Weights of a small mixture-of-experts language model, trained from scratch on English Wikipedia: 4 picks a token.
Below are experts of layer 8 (counted from 0) of a mixture-of-experts language model. Rows are named router (the router's row for the expert), gate (a neuron's input weights, with its number), up (a neuron's input weights, with its number), down (a neuron's output weights, with its number) and show model dimensions 0-159. Each number is 128 + 24 x the weight over its row's rms, rounded and kept within 0 to 255. Numbers have three digits each.
Before each expert's rows: a language model's description of what the expert responds to; "mostly gets" lists some tokens that are sent to it at least half of the time. This comes from a sample of Wikipedia text that the model never trained on.

# expert 11
Description: Digits and numerals in tables, statistics and dates, especially after pipes or other digits, as in 2010, 41.8, 465.
mostly gets: "1", "4", "2", "0", "7", "5"
router:115149114126073172092122117130118156083088098067116136123166106163111113168136083116154105128094157124126133097103089108121132091127129162137151118160143114128116132115098163156121171123140076169122100132129148134134108105150118120114120136148103104100164145119147125131148132157065147119151118160077098118110130202156084149113129100121143147115141145107136121129091118177140129146146165136156132133109120131111131146123154126140116118105130125123110142125092112163147156114082135
gate1:088125132167103126104108130167136112121103141092132164170163101123103134160112110133140124126133137129166155125145135165105146138134155131144165101145152127121115085080087122110120195170135137073109096159059154141157129119117135129105170116116158162104162143130152139125116128088134134119131132129064122120107120142130133140161137172142139117159125143143145128138157071156148155146120102145120144123118147119096118165103136123153136112113140158107118108126154155189099159117124153
up1:056088149117101133107108121118142167116116108165129131089111097131113131121115120051151124138129173119118129148097145108141126115145100128132130100137142071121150077111123118127065130147132171134141110113076147126114119133137128108130101130114113132162097147158127121151124114134126138063123152125161136131159126116167150153112129161143109145109140144158144149147143083091095134125127132087105125126146116125169173183098128165112140102140155132131071127160131129132118126133102165
down1:134134113127156142074150122146145111105181179117114107134174122087082115125115133154084083190160139115122131141117129158104127077131123171143113130157130139147145119123108130115145124130117130135180151081109141087147134123170145139103146094128119157167155118145115135120083101138152149110110126114132112151111107121150111088117158103170168090152137119120104138152160106090115130116110127140121089105126157122117131150139120078102131141122093139166132184128121096125128082149131135

# expert 14
Description: Single capital letters and pieces inside acronyms and abbreviations, such as NIFL, UNITA, LIRR, VfL, plus dashes and hyphens.
mostly gets: "O", "V", "K", "I", "R", "′"
router:110143126121131144131109184098150134094118108133124135119142118146132165142173079119150117145097131170137118109087116127088135124118149147172156102126125152130115103129127183135112159152121107157160099140148117169151132136143127114110117186182125102129133140091122078151177131137096136119154152175115146096101131156145095132139120133144147169130132149137175135097079147185138111144140166129161149146106109113111091155129151156152095097103140115118113106170128144134147138123101109
gate1:120122103145123106172154139131115160166135144172108115107161108167142142112127123114147118147145101146136168120085140100091179181128129126158156113133180158150144114131155158126086128134140126128196109127122144119124139088143117122153163115105124132123107125144137137117121065139115109057183132108101133160093100133145157109111087126081120150127136093112112114156128094131159132104149134108142151126114172129139173116147133155164150130124163157133142093141096112127126100137132109
up1:099141168132106125129109134110134141122128160167131122087132135162133127139127146098120149156121131166140147175103119103115173131140100120173155088108127104158132132163120187069117116109116151115141178112122119155105129112093143130087172131131115123122153129094147126114157097146097099095142126149081149165066117107110136129143147127097155128135113151190125137103096104103139164155144099165154125074109157145119132149110116131133132103103105118158126135107127143089131083148134109
down1:095127126143109076130125130159136175121100098080143167119138139099109125116154172109143104144153104120136111124159147112132104145127120135125146098134123155128181128135101121123135099134116122118083155114086142150085134095137127123150111180136150168160118144126139122121137131121088102152132125136156119151139114165120145156124138111134179145097174166143116116143087082142108126093104094161122157112164106137118165148111134150106156129160115126193144152143078114115081117166157160

# expert 9
Description: Lowercase word-start pieces, often after a single letter or just beginning a word, such as un, sp, w, sh, as in beyond, begins, bridges.
mostly gets: " w", " un", " sp", " short", " land", " sh"
router:117153108124125125115107156094140129116125080128145152135144134138141146143162088123149121146109162159128133095085132131117124098099153132149145130176147155125101109137121132150130150108121115134122078148155069142150152113140104114096108192136145106114157107078111141148132122172109115151148125201103129096101145167136102158112104148163140161122120137161155132119081145160144118137139151146126138148091157177082121159146143150149074109097149143093130102149134129147127120148095111
gate0:126163197130172167123150099130151121086131102106118156141124124147156089157132112100146091081107135166156109105156116139111115112127125106115070144146109111120099136135142100146127112113122067153093162153119087150160161146148090128131105159153186118126140120123136121131103126126074176149128106123106166110138141131142115157111163106149121135136160152152143128131116126132140117073150137105157129098101156129163158133139128146142111143115159111104101125131142146159139156095081120
up0:117130133140119199169121081128113114110111090147121140144145115150117115123099136119188068126122128134123156133147156151121112125154099120123098168139117109122131159095068106153153095111130132138152122171115139070131151130148124148103083135104127109132097097152147122155127107109137109110085112121113130110153083131101119128080109107090162105115154110136178145136134149130148144094102127115137099118137104126119115086129099111123149167153096128097071126144100106158138153110096149
down0:162133115156110128082189125207126163133191118117088137095108115128104094155126147157127165145144129085106120132185114095123139157096123112098149123124118091137151145125150169099122101132089120165124161106122152147140115091128133135131165134133136134101158146137176115149139143124109124097114150110135128136173114118161127119105107099110126145119187132101131111134117132136101106100081135131101142114129141160142164149173148139098133137107082132153107153130126127121148142151109166

# expert 0
Description: Mid-word pieces inside proper names, especially foreign surnames and places, such as Goswami, Kranjčević, Halilhodžić, Delano, Leitrim.
mostly gets: "á", "aj", "ah", "í", "ó", "ford"
router:120138106147110113109104160100106115095098120105125129115141095156143140166140091117142105102086141157156112077093094131121147113108128169129150108136131147121120092121068146161095170104139052158147101124169111173120138117141110121138107161143130111118143155107134104145150147146091137105158148159145126091110157172142104140128118138147131154143116168150153126097102170170154112138150156136158150154096097123112109143171134134160122106108166114127135098156098144137144117114116109
gate1:137143107128084138090136109133110119126149146094181135141142112162118117113080103143166113113140147102126158074120109098117129124122081111109165117136110152107152103127107143160080146165139106126139096106118105157134131082126101128103065115113076095132132140121202133121111180098118113121108156138113118073135120126136143132135106095116135137108119143172124162140114160168102166142147132112088148170120089125138100131143121128091138130123145151146115153157144099135140123132164113
up1:172146102136113109158148097107122135118074146150102159108118112140138159128142110120152121112108156117148090123128113132153119142103103142076136088085123154193107099121093089147073091102142131130132121117117124134107120068137108111093130127126173092110126173109102109104185133138165126112118124159133092080126146180123135108134124170140130140132126153142108098060106125125129111141119121111166103149127089118114096141104109116146125136103113138120128106143137136124099140136085109
down1:161153113151137120096124101144070085106089123123064138124146106141118161170142159045166137119114150154153131140144117145141110100137139129134139128114123123116114137127092133141116117140156096137134118144163158109083138136120125114104118177104117117119121160110164121087126136093134105156151154069181134156144169176129137126117132139126150112124107118158131138151091129150130098129135138132155181160116110102090156147133113111095175164134142115127084133108157139111121116115104147